config.toml
d_model = 384
d_expert = 64
d_shared_expert = 0
activation = "swiglu"
moe_layers = [1, 2, 3, 4, 5, 6, 7, 8, 9]
router_score = "softmax"
normalize_top_k = false
routed_scale = 10.4
balance_bias = false
lr_router = 0.000532
tie_embeddings = true
grad_clip = 1.0
batch_tokens = [32768, 65536, 98304]
seq_len = 2048
steps = 7897
Below are experts of layer 4 (counted from 0) of a mixture-of-experts language model. Rows are named router (the router's row for the expert), gate (a neuron's input weights, with its number), up (a neuron's input weights, with its number), down (a neuron's output weights, with its number) and show model dimensions 192-383. Each number is 128 + 32 x the weight over its row's rms, rounded and kept within 0 to 255. Numbers have three digits each.
Before each expert's rows: "comes after" lists some tokens at least twice as common just before its tokens as in all text. This comes from a sample of Wikipedia text that the model never trained on. Tokens count by the router's weight.

# expert 53
comes after: "| ", ",", ".", "/ ", "% ", " "
router:171163149124123133130059121095151138096143132105113130100157131093137142175046063170151134088185130100121114171165097138133166126103121136111157165085127118076085158142150179139120149156173097110145159042117179131191128162145092171110058115094085128149137120111129142125140156144077128089122197115119156105081096127159152092108159173143095102147200146133103095107142154102160134117139100169139121105128102204110053156133147201156100173123103106097157105092214082145102129166164118147095127141121131133140159190129134161127101163161095232149112077129188131142114171137110098105
gate0:150112153129130167114100124149136093119111103121114102090190131150135096138115085189116189121134107112122095154080113136162145122090153120125117084112142112133130145173176181084101109110143088123112170107093121125194200106164112121110090158091072099074143158171158162130121109110182126126141113172117160119101182110152185140144147196127166142106115115060121138122123167135095168167131124123130109121157098117128129103170158175135067090156116077121171181059187086121097161150142167114100174167120107082188116169097123146120061121142096119094166093081141100045101201119163132174
up0:141076125094136126141122116152146137146122100088102139082155184150134137185080154089089141139084175103129127135194095140125138097126143124129094165197081154178115103107101151129176170104094129079084111133152076155086130139085130140162099058124193130165120152075105108111144137090101123116141183100085130145138148118075097147135107070142169112166124177146079157129079120148117130137053198086143137111051162134140106124125163077122146130140122135117133160165166071092189110146087125126100109118148167210140131131110182103089091177150158152129192111125141194134127123153134078105
down0:138131087090156158169181103103191113100144108107088110131129122179150130148167108049075125146100127083159145131133119120102090148070094138145121112148085133136137174133131165104138093126106173125210126131136115092121132134120189175127150081128114058163151101138131160124141220140146154146154151108112111087146127150131115173164120123075155122094080163126111138129108073128142187120063126203140137074084139065132127095121170172094096142117131128096094120162104102120133088174089103141109157132176174149142086108122125142108069112116127164094104079097141138175079109099098093114
gate1:161154110096155152151096147125153113107173171113096115134156108083095149158115105129138157159155179107135139164164124119156171137037096089112126114161159141105137182077132148136154165165158140159076137103100157122171125126109103130116148160176115190159100150161153107105138098101078098185088145145173149095039159104116161089147161162152117143110142089162122117176123122138146203157112140145082126127116094143097152147161102109136165073061116189088100116136144081152090117122070136100117144128082067081125102123127121143129099147170076112115140143140064174147095159162152098164
up1:135092119202123113112108119165100067154165073122133138089089125144133156132045148129141153053158113186231141135109123145106149148114093137115126076140156130115150143089166137133152123091128092116146079135114072110096071142163054082143108095154124141127130139089126120164098119137198105112150110166109107117169130095166159141115062125124177125126069160149088155176167127205139124045099138143109103174164157110215165082112122067189133136128133146176156135123136224101061154101145122075159111181124166160137147106099210134197155118146160129135141130117108096161087136143103202083
down1:127149167145153177086098198163130147124175130106124154182137112146111078114127098167102177124078065140135183099160060114132149129140110120165118056130066115135114144114194117078135113065145114122162067077101154115113120100183114121088109117163166106128029090090010106168114148169118177157147065142155108106092140129147165095110107136078126111115162148175082133144111065128070124109118126070125111113156122146107106142089062145195082151133139174102155130114133104144167125201162137133134124126175194171091112077076150134132178093126161169050143166129152135115110147140084180082
gate2:124156112133194149164165153154116167144110093051065148135077083074077141159094130179084136164112098145170100164144163091125159152124117121120142103150161101123172146102132126082090162165132096165129138139167079092155102173137156136023099146094164148108136129133176096175159124162106130128174168114157124119102096179128176092115122220134104123129100128129144118088130104095081137135116108120157117136126043154154089223158158160146105162179143094126106202113184089149111150173135104055123114083147105176151158125112162173176084116139085098121084113127118127180109133114128151120
up2:076107115201160150095146129108110123106148116102114156087102102066115122132132076186130117179151091099087122167118113120158129133118135149133135132055127145122113119132133119120200114134127102154133108177151139159166123160144125109160184083042161044130134110123145152138140146132089150132167152122132107148083096149125160168137148155117093111125116116139110126152095138039125108070138092163106126155096131114057114177170135120131071157047125158081147166089161152190104129112083117097115149156129142150109129129112174118092144170214132095128171133159139170139165081105114153192
down2:106086126162119247144102154113085067119123100128104141152086123107159123090113134156134108073186142057153145082137108118171140121096185108114200135073129139121117151094080148130105143164179151161125205095094208144177148110074151131162076126075135146113145122165126122151079116131167149129108113141108153123074116145095103155044144145152129126109134170121151110127110136149159108110114153108073120127149144066090179112106105143135143169173121130132084122195114085168125119174170120084103170132162139123127134155126163108128143088135165161151110096171172151105137191101140105135
gate3:080109173161152121179060119123149118066143107119078120161120111115154123162135108107161110118109169090093147107121150115188100132151096152125132119164090144154089144161107166133109152166148111146175163118066119118139127119159129097087099110085158148091110169111039143127171150130109156154098151100103131118069176083099150076094072174108168149066147183121184119121131149165099137084140176110149047084121167140032110109091198166124121133106133139093147059077110168159166144105131122144142146124142129092112116160126130122121102114141123165121137175144144204125170137162102126182
up3:057144060123138152169109116110118145120161124121126150143107117142146086163130116078110108120062134092153143128172193153206080152151031191121086086145140139159137178183109087116098101183149189148091154160094121151123148157149145086161161180118109098086049138193157085130127058139143122113120106145076100118200157122139162105090130171170113099076128155131099172114166131163090074147109155073130103080067183102099127114126130103155156154117170117087162150104144145133107173096163071118093174111130130148151130141117103110139139082192150109125162106124120141137149124137113138108
down3:120072113140146186161213149089137092077135148074106084105160086142126081135094126182097066179192134179108083114110059078104155115105150112134168183083143097168184120113091113161174116118096058185075098138159100149103142102155113112112152100073122128156087185111125150122153144146157094155113126070060158126120141151182086132157135088063107099150109097087102098147136100141135130087089096156168151121144077130154156170187090096088153093097124130159170128096165145131114162124120119070145124152119085127051140157111118151072168186141087177170146092124193107107131115146114144155
gate4:110138125105147130158145146124144121115100130115126128183136078144131131142089142097097073146041053141107127137183111117135072106138122134168154170123152000152046113078135146171141106154137153085103130177151085140170152213155138124124095130088113137135134186085125102076169096072094089163092090179160068131151099113167113154111106131103156125141152101149139162115159129091157166116127128148134162206125095179128094125107155094162151141086116139161112117115082061137137099193105147145149092151098153122161158158120114137115111210123139112160103130091183156132092129099142088148
up4:091132178119183155118195103153133106123090144176153105169111143160146146106109120137096153135080149165114106129142112056143103128129154097130157120186090111109105141161128118159080101119113118074175112104133146183152128112098115110092167116140094155145133146110164097110183137135149190056192167121114016095135121157149108167127148166094110132078113103091147170185076108201112151206078153154194150102172158179154120078110142117166163084127145186065139121121132162134147150086107118130180069110064051121123146085154118083139139161164102187154120143167132100089126069118160154093
down4:105111094166179165174140072151108120130094170091110125164104133142157140141112171105101169144177092133149117105171183179175121126108153130194162114102099145095143116138141109141153202141149086176180116135102153134167167112122141130115125083135150153072184103141124109069140105133110069090130171125168102151134135114163140163116047100081074107161154127200170122116136122122147147132154124151084162183128124097126119103066151106112064123122111100079117136087137097092087095180116185087151070085133141143148093183091118161209119172153160136143116151142075141088151179119122107091
gate5:125129147097172124091107126148176104143095109099084130116143192103153158122085134139115116118201131083116121128171126105153176041179099106088166147087103097091104157149103125198192146155097096112137090053121148110168155088076098155075100146115131143151133164089127165106136140102114113095128131131086155119122093164098131130176148139127097126106130107064165103090180121149140131139101121165167120160095174167200093126110109140088113149118124181138185150119103106089084201163153155109151120101135071109120166187126119118119098157148089181132145122125129132086156129106118143134
up5:206120125094079157157142127133167122147174110132137127148165141151182135117117078090118176096130095166121154114108081105120108130101142130156092112159203099019163163123155092085106173109150119113115072140107123153092115067101061180127092056113160142111121096055094163147135161128107128128139109094112114133127107133113130132096116157145128087135165195129083135134130073119155041084116095196071140119105097167130123119142084156181072151115145120102122164154095103123132148147134164105147058142138170138109117126137149128135202154181129094104146143047195108150119126067138114137
down5:133102183178071178100071128110120172188103124162146084143167120147123133101176109186083142103078080136142147123147114218093183140102081162145118137125130125146176076125146127151173097129101126143149151118138125082158105118121144128138089128129115122159147149116147119132116137090122100131153171111117125112110191185081144133116054174155091075114105121147109144096185179133165148086138169113089145120113092124213101105147089103123135079119165120082168083157089118138126120089060140065155101103119117111105152140151146105167189231125101100154164127061070111111152061138189138150
gate6:130104103168099094150119183166103161122115142144166091113146175088165128189094110176115119077094185136158087121088128137089054088080105110175177173158114107165130123171116096132113189106124071147131156097108125116136118145081168141142130232112162108114103148132198122164062174161137079135099142089134116196111115114155133156148120150133062048145131120108141141132194135101136089080124157137164127090111171178128091184103122167119191166129061122151091091150103135196139120163087134109090106189094160141074139160103158113150102165147106074112171130150202132099168127075119086077
up6:149105107117084172132153121122078068093121095131138142104152111129085154126128146151126121141146160126182151135115100144089098132183160106161123095110152135156128100109110109149137130081159156125133080163131095152084169129131164077165116077201112099146093098132139094094135151143140151134143127148125121145166193123120196181101088063187113139110101118123146134118110096193057125114174156095102137181134152136170152147141119137174119097191150163110175154157117158175146149131071129102157105105174167096197141144134164119133125171100081116175068099108123135121100071166153138118
down6:175091102069100124161157105153156109152128148155096122111112099133140091092164123155086165177171164140112162051160176090155149132101173158115125111135138109126116095120131065096181117155131191149148121103063164156107125173084110149139192150132115144163097153109162146153128070139144156129187116119128070154124093133115115113073144108119121139201140122159176119141123129134130109156113101132149135114180065092159154132157165086122109104188121117136151118094166158183122082085156122122154157178096180156176160145186108101172121056077167055081102123162088087136123144144118177162
gate7:132117134124129163121123109084191094116108171157084129122115145142120130145166110150117049101117095114091145045082166181071115103160093113159164139106117111149123149150099129117154156168188100079122151123117155114114128129132111102127159142152131140085134148130153157150040125132143078158141122087110140173075062078098174151161082077166154173172148149084141145108165111117142167148099019158118162083075084079158157151115119132163111168140121129112185147103189110131171119098126128170150109180143154154151166099134147147112096144227105135150132080081181091141164122091137138127
up7:139190115124169100151125125164133089134097120084154112174100116180112130090098103134161095107138204117132089080084129110113159169122121148147147108124149083141096103109107153097106190111080066102092097117107164111159122127072163146186138135115159171098098143108112105142198201114090147143092125102102132111093142149124129112139118163091075109092143117131156103138116171164173169131142143125052096113132143124100129108128116141164111125132124120105152139165093131110092120207063103137158114141101103109143058133153138156182129118079113083074100178111083153094104123089174095104
down7:162187086095152102129173124099143102161104093150167079149142115098190104222163147134214075082157142159090130179117106105108111118114109102132141073103131079180081146137102162144115083081089176112109109091150143085150133108139091106092147117101152172140178120105086130075122142124121152157164138157142170139132134151102110096146067126133092170156094171107152100167178135156140132156118171147130109095135099141145157141141125120112075111131143144060175176122081130103115106135146182137099079070105121196086126088149151081134098116107079116119158128126143130053172107126168210107
gate8:133130116100173085151115133120105160151098156131141112140109137084109170160092116123142131046117120149139175130115157052120188126094105117129102175081106166103182171153157075132189117164142143122082166140126153095131091155126191170132133116106115080136141084100107145106129081161125108156148144109114100154178148176162103090169153133151096080127126077132119103163209172091108108105143147085125109123088106182109124114065176118120113132109178076150129077102123119130118100116176138138109173101125134157159177223107117139108114159133165146119107153092129121157146139117139133121
up8:162136125146146112107065167193106192144093106117132162154143151100180110129102104111094147124093157138137110080153126140140170147098121130110145173133068117126152092164133135193146137188126113106108151138174100071118128127076108156152137086092080131068064190122146114148107128133126113086158098104061169171144135145161141104129127191136163106103158155108138134140103142128089108108098108148113164173072151117130093134073191153135134131136152165171131114122152172154112135138096120106088074130173139074114152165112103128074143159118099111164157082114165090149127113148112130111
down8:175147096110160079106157133116059179183109139132174107100102218142103163205150121113125123106140090113113152188101143166097129165118166164101130165132140170100127144168130161115143069098137167102122148113139117147164125094119145151113090181193119096086140096125173124099138073085176129162118137131124132149106157142165086144113133117159126123119150123115135081143080154127172120158084110111121074145071147143114163072131150160166068151128149164120161125069134061135121110167119153084169097101136089058136128093180173122155147109148135071114139175200104118145146070076143100120
gate9:099155126125072127084107106132103129141161154096187143134130142145137117099142123167214129133117106127117169115153128156175106091074146155100144081133158092153170153127138107133126107088173117154148154117119132140074150159127201127146121212101179116131154130123125099121141121131086135081129083089131124194153179170168182124072111083143197060165155080130118153124106141095111143086162126065139055115122135152156199164190105126133080120138119076108094083112118075103147140136132122163081077142085050146114140142035128114122136151149123133120152084116068110109105110156115107161
up9:119098162118135088105062099116117122144097148110190139152128146143058153054126114131118144156078119167176061134132134111099113148090123085170138134121086119146145105127139095129140195091099193147064098157099155111189127153097145120119142072129130109138134113102090132171144133070169138078147156135128134137101117193100171181118128134135137131065141112119204148085122150094124102158130217123106153107211170134172115124124156133168100111158164146136159063161103124113106121180110139102109096116121181146109114103171166100118176188095082134196129060095096123080125187165092095082
down9:154170217117081152145132145138152197152128144092167102131123161102143146111122169120137140173108144058127114161132103074154119146112094154152121195132119112121134054110150103111127121118147119123122101102158173078139137099129048160140178160154145106089148145110124123097132181034175118123154188152127114156140181183098089103130145151137129120163111089108114105072098143136136133098141168134152109109072099115152108135154084138088140095095169162115101107202115076162070100140141131106120116148091076118141130140158157143062114163084153123104157119043092156119045138201091092110
gate10:160161156166068171169095125146184102080122117077104123085080036123099106166069060092110170100166203064113175187146164121119115143080128130116179167089073160119093121118149139145139130158148111092156137130118116168143160154138115127132168163077130145152095101164106162145133125087106149100144121146108118128153162104167148110138106127211135108120122140094107130102099139117065131108108156188109094150100139159110110140174118132096089097145125075207100131116148105119118121177128107115123097146156154089050092163147128106140123136185129130157145142116119094102127148129104084144
up10:157103103145129149156112115099142101153110185174127073087123152098151122143133153015138144151148128094073161127111149100065163092160081152107147058182129151120167170137107132091184154083118112136138101138096119164149082132173055111131133145128117124134099130158121166143092124187122086120087101099114169169153125118127143136142186129128099164130181180138123117183098153128144118104150111147150175132132068135131117158127180132132094100182096141128124157093098131176128080104163085147135177179137050094164115089127165129099129147161179115140183130209122138132144102095103151155
down10:046082102165151119100173119103150114109114082090114119102092159117116135180119129135102030166198128203065106115160113131162132153082186134146084171164113109090109154119088142123080167124149108138150171089137119136198165104155079134128088059106161095112129134135114184093096133169063151106100122134034102143125074157129129139194128114150098097124080162147174151123135194158089111145130170071171113115120100117188115149120100092158072130115085082137141086092146157150138166146151145129108067164168138116152107151142121121171139108182152144128162151113140112159119121119123110128
gate11:078125182146082202145062107151084147130152118153135172176106176205220156143114140191140079163164116099094146123184093161135100147080104137152129110142102110114101106120133167154085143121166156110162156137149096063085113122063103117108176148158129143055134079112117122122173149152103049097117123121131180177085065161120074167112139059198176158187096127075113117092119161149104133078162151115144129154124105144107141134122085161100130074124111092128127152162098155149177126115088110133148111175108108055127127088167147096151162147090160175147109135166146093107159194087150120138
up11:173170120142153138132116098137153159108125172169181232072118150180094150137126141086101105134174105107124174176155097168101111112122154154108098134092123107133100121126148111156130134166104108090074162131128105171152111139145147146149114102191079093106075093134148192094098162126148083143090175197074124097109061099106135129083135104136108162144086181129103201106115134162134115149133120126143127129094172168173154143138134096158101144088113129022112149151079095121106156124138112152129153169153126162152093134134117102156120105100106157170163132190120091127111140081100159128
down11:129125105144141146114139136139164121160093168137076140133100088125184115175138094144145149118177068185142119131091100139124084132133168080092075100116192169147121134129118177133140149145109098159112147129101186117197140145116155135157161103098169154161099051066092137123129105088103136141076096124100104097162106166137097186155111133159098115066133135135111143147090101137195063155116130168181114141117116094126151175077131157097101170139118150075088117155136112167091145128121092115172120158187076107143091118154100196095093074088111135143139104152091120117111200131176133140
gate12:078131162153127094132144124163189116162145133134117094166085140127135137147104086137135121142173170146131095105092137090157147139090127120138153176127123186169096217159092101094081106100170117125185107106137111162152152136109143064148130131142119177054129124117106133158165083142105098140074146104119087086079138160109164157108134134135102118091100132093122080147123114067099129111206187151122092061127095126163114173129210132096151133073086126136154157156129091148076166129124200174115104062068139051086124129129141114163158156106102078120121113122153077094137126188119094154
up12:098111119108107122121113139155119133102129106127130155087127127138106104211165152127149141141083096165109096139120119105142112106077113120129165109154080159094097091152130108098088109090078184149149171149159066138105118178207108096159086112141145165127152127099101103165143119138160142157150168070120136186149148098170132125104146051149127129155081102117150160056166144084111151104178136077164130187098080169166094182106076108186118152117122110176118100047153193179163122124116086132110108126189062117125128169077172103142132127112145074171174095119203058159117099162168146116
down12:088108051137106159183044058107124184142106150075081138066083176108133092080120090153119134153160126127130143121140144118135126157076140207122145098087131130175102111109170168157151112164070144121099072063135171130208114057167097155137116139123128166166117109196145133150126100141148174099139154138089134073142166120193173117078134123144155158118111085136127117060118165141130162092169099117184123156182053112115121102148113149084116155141081146115190170180154114074105122138119143095157159109083137111160132208101079134110154168181123159154128149126116093146152163126143199140
gate13:120149179114087117101072109115126167102089093150152165128073155133150127096161139074092087146210120171064126099158092137127097120116159136181159128109115184110107104151129175130146151065132121140126123131094121139169188138163065171077054104113163151142101196133131122167159133112121140115145127105119146112110136129120122166134120121143082137098181151190093160130103115112120152094133092151193173146172136140095157176076165108038184076084124169159109160096103139137110129107086123173127145134106115112113118126158182117111100148164083149167110111131118170116119108124077094117
up13:106109109146071139121163121124087089132157146140096139102168117077126106085125176116109080116182094128148089142141124149117175125138174114141126115097115120089146175104170151126176091104176163086151132113091129095112169147211085130095133086089109106134139091180158150113143144178130150141134108137126130121116112106131136108126118139101111087081125114168109115138079086091136173102159075069116141185203144117122111084071096132107158193197129108110140158088094209164175131108110020111119155128186156146075177081123140106146100101157166141114098124205091110154123115113134117111
down13:142078076169142085119100098107129155107189131120171123130127110107128076099105126115139223125141161208136140161170104108122116113123205148124115144136091064088120133073124182155160116092078111153136099114073166153106122102128163115137109085151114142106165126094068115143114120140158145105173062142082143127150131072105189126161117142110137090087137136094155116116114140224128154064155152135127152063130102168128149116103130068163083107149114109115128082142112168201028115166174095118161158093138100151195157191113144122128139165157133107139150121125124114125095121091110140127
gate14:101167081142148138125071134153103123107128143111067104112153141144107095188082163136125135064095131096231204095134124113125149154146081143092128134100147090066153138067142153099106117120137134171129155117150111143109066182093145160086126161122115114163148144156131099073131111141137106167117152126191163115110137149126169146104143174156122118195173147116088089037150146140159166140161153149114161111071148137168058121102123127152114156153141100135157130129064145156150097150145120177161153107083182143123104187113096135097087105118124151113120139118112199111111126128169153078
up14:107091101158182106181154121163145122073082096137140151135095072146078134089101134163149128139154125156029117149114157173191143090151091079131101114164156147180058118080140129114143170092113107108140166098098139106146122151225193197085142177064128165104151137092129105124055109113123173161097111093133126152146111208117085103127109180096178152096112105167143131141140139023087170121137133140103133148116171111157138124136143136124154124094108161096231132189073094172107063169166108135113084186181115140091126082160119111132128091129169111121143095091129124114112116131121138182
down14:182121185171127132085093127131166151156138107110113114141126148137158109097120094117142110153098147163104113145180099210159147156110157112141114136165155081117113094118158109071143119053154052072162107104143118131175103135141128199132127141107130117161114162097195138112156119166177193162160084152197116083078096111105122073206160158122158119103109137099155155157140153034159152149116111127073040093145161144091190102136120087115134130126110137156174081166141102106078089121127089095125112094111075157132154109150107099159135141168208118106108168108083143089143126116147147156
gate15:128087141145146157104134088152136085122109100193072097094122155080129130163131075127074111140166148127121110122095113096135165153121133134190104137138173220058163177121111063097114135052116183112131143088172187183166129110162180227184137193142181113094141169152135166153160155160115129135124129097117136099157115142097140074120191082150174087080118145172172084118131163120137125118091114102148127086070157151120116154131119156106114133106154111146127099103133138108120138125156173141150127123081122126132163175111105165104146099140110166180173132116155134139140121121059148117
up15:090120122144103148104082140139148170081097147117068124149186140093139118137115096141103169149146171117153085136077174117097122140155158087082153095034170058167133118132117105183162140168121143102124190115163126166116090140106216080138115189150161120075207124095133147150107092107144128148085123191127130177105133103134127087135093131120163140135091108096109144171100099160088139117169176160144113100127056133137150118090150140142143168143140082136140126131159127165126092155095190151129114146184171104112216111157095074133149080131150122125135118137118090110167145148112185087
down15:123160119165134152128114079148151147126068123153116136076222148134112100152108137089157105139106109080088156179136163134105083097162073164166178137097083105111160136137107106098141167170099095104062076107134161156142053112120085113134069150165118095080128101112131174134071111209138110110128170160110157215025152151095160133122112204113135135094148108123130107152146163088166169172169174144122064107119110126153135119145106141149066195169083081133149179053109132170160087104042106094120130148186182096128186062132143104174107082157166167141137095142138174175140110101135127121
gate16:089146159173103148110174136128147091077146067160078134182116141172135152128088122182124135188138176200149150169161104166135118136116164087157186165124147085114139156177171084133133081129141086089114164087125098128207086171128102109115118152099147112111116150201144074163156073073105107125141099068113080109079193101095155176144142125161094112111156120160149162117117101189138151094107114138173101106119150169094094175145162140144113174095122168149165130093173084126102165133084133136154124141135100185142121122096148120180180135123111080033070111125138157078168100044138103085
up16:160112108120169140114184165128096149149142104116128084169202118167195168102135117140078105142088115200152088116091157153178101167126148143095107155105163121083110145163103179147138126104124087153110096143124162167203138119079101087094098114172115084090103016149191081153148158154147141140147146130088143124139099144169187153154167069140126107151164171117091163174125143137142079179190112158130156125123076115113157131172068154136062106147116086101125165105143144152073096162119118144118105171168105115115127142147180088104151145087107153100153209105129119101130101121074125130
down16:120137163159190118092101110093102132161151119137190119093131136063121108167118061138134073156072128177146132129115137110137135096112112173030163135186058156116106162146085143143079116095151137167097100152168123093156073112100132182075087161153167127117159162088081127166142111116089122141162117153160135114107120187172178120101108096138106140092105087140139101145090102132134099161141154116132123128130103149109136136122092137092095208142149139075123127131141124161122090106135180138099120121131166139096125131162182204124151173124075168109170119171112170074154160087149161125
gate17:122144176138135182062047117155067151091102113088121125164144141132156134111108116108136130133186200130098140130129129078102158167148165114150105031148128223111151110108171146095121092124177091054086178104096150047130109117047118169166131161154123156152204126062136149080196169115125166058181125110165175123119069169126148138137174154098121124158115146139083146162167161095116109091143094175097137119136149139102162160117162108149116120154110145152151083126123122126122152111135153105132089144133120163156147137149094115140069063144156149151183148087101042144081174179094137111
up17:145161145110094145173135118119148125100128103161110154080148190165149093165122125126188123116161122070136105096115137118155130103101091182153171118067170111108087127119113129128125111154163108127106103109135161089065160127187094135111158106123154141130164134162112177177146138115153081174127143109154124178118192110078082174107183164146120146100156158133114123124069171132111129128110100149129055159111118184118156066110144080169110167085148164125134115168108078102085092107154133123083172139103125167117118114128183121183110166151073115116108132110120156076106187133119102181
down17:159111104075157141174197093124091113194123099121169108119161055152145118150126167156116142127065096103124145121077114099125125078097113128121103148120102075209158089121111117151142154140140189173121096128158154040137088152128141078054202132156111129153178183166128137139122105172117140094117109139103137121084134126140139192107086140123186092139123138122127047133139076155162093140100142099139126089129114097167149103087107176107121123129099150091152139147136162131097121180179073103133143168193107142132126149110145120196181145144166126101121107133128102116110117150131123135
gate18:173078146084154113103069170072112095131070131128124179142152143166127093134122133177088159120049122155174128137174150179125098082133094119138119175103080116103137121171099177116177160127141134091155104128191127090172134120139121156138103156052130157129160141125077158121116071071119114112129150156174118128112122127182124097069120115187110114167111186092097194128144081171102126158148097137124154129158114093156125086116129180138116079118143100083130140115145069158069170166211136168114115122116063154134118119097075199112104135114143136080109099129175148099100148141146132089
up18:182135061093115090130181068161145104132103109169118149125128146061113165138138145144130081161096174106121167121088152124120085083145155076082137125112127128167075151128185092141163224133139142115173127133067133096136127111179101125130065116187122144157162102088075117133136162153125106082148090098096134120140142134122146137171168120078187120026086102067136173080120133199125117049095188123159099143138135162153183109154183146131109100078142072090149134139137178100189104177118140196151077117135122130109094190159121134156140151084135106138092074116140159139212103136103130186
down18:089105149144104121112116160088056152109116159103155070157084144130131074177063112079145115128093167096108167133147100115143198113089061099091156133119089116108087133153201173169164145110125116157139085153112137125156084127117115133082117116087179143116111135100097123158174099126126140173226110087138111129108106204058122096105125090119164080114137115164109096046105132159134100165136172106153135060081177167107088193182081156114110161130130069155135165149055114090101136139110135189165167071143143159131135153116132067140148167116154187101190132127078100110162111149201079155
gate19:167144168112144101123091081101121138169156169181150184129149137072168171117101113160093135150182167160167110093099170143107120132165134146112084127102095193095104193109162144112084169137080159108126101063136132125151081122071180127079107128070111150110164140088171167073091143136082121149156171089150135116139098120112146142140158155099142090155132121144110116104111100095131186144150167061136082115171114124120150111133185117076119167150092146122068115145169082091156119117111163109088209102061081038125092092154129090157125144155141115204137164143156117117166136133126127128
up19:118109180163175113137110163153133108178072126115068129150092122113124171165126108130091157120102114112148160232163124125141069056101169129112090156150175140094152089123096106167100156117186127149101117153116112140157103058158082159136108124087126126117144091096161087123121153125077070148123194107116161147133184171135116114104073085171164114119132123141135076097115177127165091093116140151098101124129069162092152140136138127130106124127138147177122137072106145168134089137106130074194106169119116142152191164119125106113118124132109152139102091113145145217157128124135168140
down19:106132130149046148118097166129163149124096110183146029117103215159139142152138139053074149168072130093133119153114084118099142138130193164159163143126084126131131198174097153130147155115086144128106149162145107166094088135151137199097226170115157138070153159093119126081094147146157079130128103139152164155080083125123154127127152116134171117140131120145113133150082127161139155099100106186163108129160090099159088142138156106122106108083107149152076092098107071110123160141154121129157139133154151053151118163122112119116159133154088101120119125154186116114153056152109120197
gate20:158142140135107149138109107115098140177117161112141145165197113158133155063114081131115177152115136109145079184171153127098160146110184151130140137105122156128162117089093177113175136112106158137088140128112169152173133139157130130155122047143137098101136106064109135139085133076117120153129123207198112105115121121134115157155100169148073099109138100141103159167080157169080135107174143100075097154156122113071147111172182141143044112089131162125156068134111083153112134152102149083119117130196176155109110127157196142123150173176119111120063138179143194150109060186167115182
up20:121129131136160145142108087148117168173117160149075148072159154106139191108061125121126121106066155108128117078053139097112167124143127089154125121182119148089145102154136104082131109176073127175112192167088127082123122121175136173117168139136150118122141119110093141163053156132161165108127193056125109191175157164115129071164126176166086102097100155096153088188114101183094160099117176112114188131104157156164101082118186135085164090188146096139149122115104110077118089119165112131109154079100133094109178127101146120123152208134147171152142159085114040118088115109124125134
down20:131107126176146141133125149143132129164100094118111148161136143163152088144104171132147142106114103129137081110105128154152127121138085152181142148130120187107116109127096139110163099125153170161097141123140125157103117120171104066115136116187163077142087094140149153123108082122127136176154137070126178112092163152080081106127105138118086108150209108090153203131183182138127111127194126126114151117120125199183108101169118131113097135181137058138127163151070180101137222081077072153137161181136111127130146133134073140069097143128145099082181168082181108144132146154189168169
gate21:118135201170141154119082139102162077095114119097138089112185177077069117135096032126102124144152130131113106133163101124125110159167081140062174102117138136122168149077068097179172132144108074093104081101128121106178129117067123143122117116167166095107075169174110152151110158169072170147090082154144141136096052167162115201164149146118163118169142155105090154099158120103109189117128146116133166076078156148106110149151092135126155118111142130159119144160136123141089145128150152151121174103146165128140070201133129092118144129123157169096145143093115107141197104147192086106
up21:170088146142112150098163135132133078130174148175133074102134089146148138162147095170182131157138120151087121123109144125117164177143135134091175073091145114184131122139085123118087122104115126123106139172081079045139152168124095119168100153151141169118143150146124096149155176137206150144146112149102109184111089118133096138144144128118128182051078186153143077146148126175164135104143168076056157121132136117150146154090152078129093083116099067078117060117107102067122155193124184155150178175149174084145129180129112133135079059069115167151109155174171098121144158148122114110
down21:169187115106137145146146114108120173090089134146168093140141122095176060194097139135118147132070152090092121146091126083139058108156162140169143127099102186130113088150131113117109118090187085188108120069085150132080063169143191132127116100189117158116161175139150132129148140127109180164140124113193124191097105120097113107134147148118119164087148164163169126171068170109064085091140166112082118152114083127128142116098202109124122110137149122153191144096112151161122090136143130132102178145144134144199114121094133071127108060139169140094150108075132144156068128132068125150
gate22:108106084122123130100099089104147119136065139164180162092173093130110114068092142101173165093188089151094136125145181072138152151094152125162110141051056166146131161100134093114101134140160177112132169152093141109121144090127117109182108113115140152167171102174141152107100161139091163143138117107101078088131153177152088119111155188185145122072144129127175100087097147185133138139092171118068111083174099145121113197155125098135099143158080084135135164070102157115184076142197138189121158137148087157122111133152121099059106115167144120094095106170095158138126132153106166149
up22:131132115142127128135161102123164174148137147113135134131099162137092078135156184110152135095155118164128160071166166139126178112106145171082153103095075136138095156135150073112098158157107161137135111146067138129112126131179078141160142103091154112167112162115148124163090158125123092165141169090121162094115153156157089118108135082178128147119129109097188157083137112157109086127105162098131050112135067210151103121110096151162113099167148153054104174084128116097059115091129152069114149126147072094122149081117215145112127220188151058110115103179095176120095053141164180130
down22:092096119103082158122071135164165097186138112166109125109063126160156172119185156126150137134121123136134111067130149130144139106098127138111104140071178109186136178105076085135153112124115070113124115068088131155134132120054135136124155129176149155080184173170071100136093109135105134137198149089096131178167130173135174179114102065127134168120168152089185125135190137070107111154108133138131152140125161193143188152157128133102109126112142136119123143137091173117119120096109159064119147110024087162141138098105128099169163082131185139169123109069120086104167150151118139094
gate23:136148105152145176176155136113127140113112167205135075131155139130132134136164139136131158078167093086212104095102078090130109146116081140115191163102106168199116083130169103118107108116146068135162123109106086091107140120147065076137064112154169130165126133125102177098133138124118195118099130099101177148151078144103120144137134141089109139128167098123112120145167116112130109134138116134109109156170122167174078110093156145179135172085142119117097173133147133145177111092206085088153139136069079159147142052159084126112161088168144203090119111114135132158128128104065190183
up23:126085117078116097120165144133097142160133174145166145114059104174073115117078099146085153124089104059119083132149093176021128175169153125091140120101126124167164083140071135149117184125109152124120119131122142132171102139092109105148080118133101132069104041138065125207110097172173116143099088162138135087157153147137127103053103127076146109145109125156133131183135161087120161146090117181152073160105112083107127068120101139128151145120151194086123132114170187130113128140154109171147117148184137112179057101131148179113119119101126153147117109161106142117111103113111075145
down23:103079124184063169126130152100115121147134101168215102128159171123052114119164112111132078135138093120121143130150138072176165156125092182146139120072141151198112130142108091123092055132183150100119173160125094062149126178183124104111074103109160111102123162090169035110129133110131080136124116172137156169128112124105104127111093131155141107163132132086084103135149157145099147142165117112122105161143071138122070137096164177161129133198135080095086092116176123077142097141134155128100144117111145134096162130113182221132178113070167122115138148125142188127176089107074137167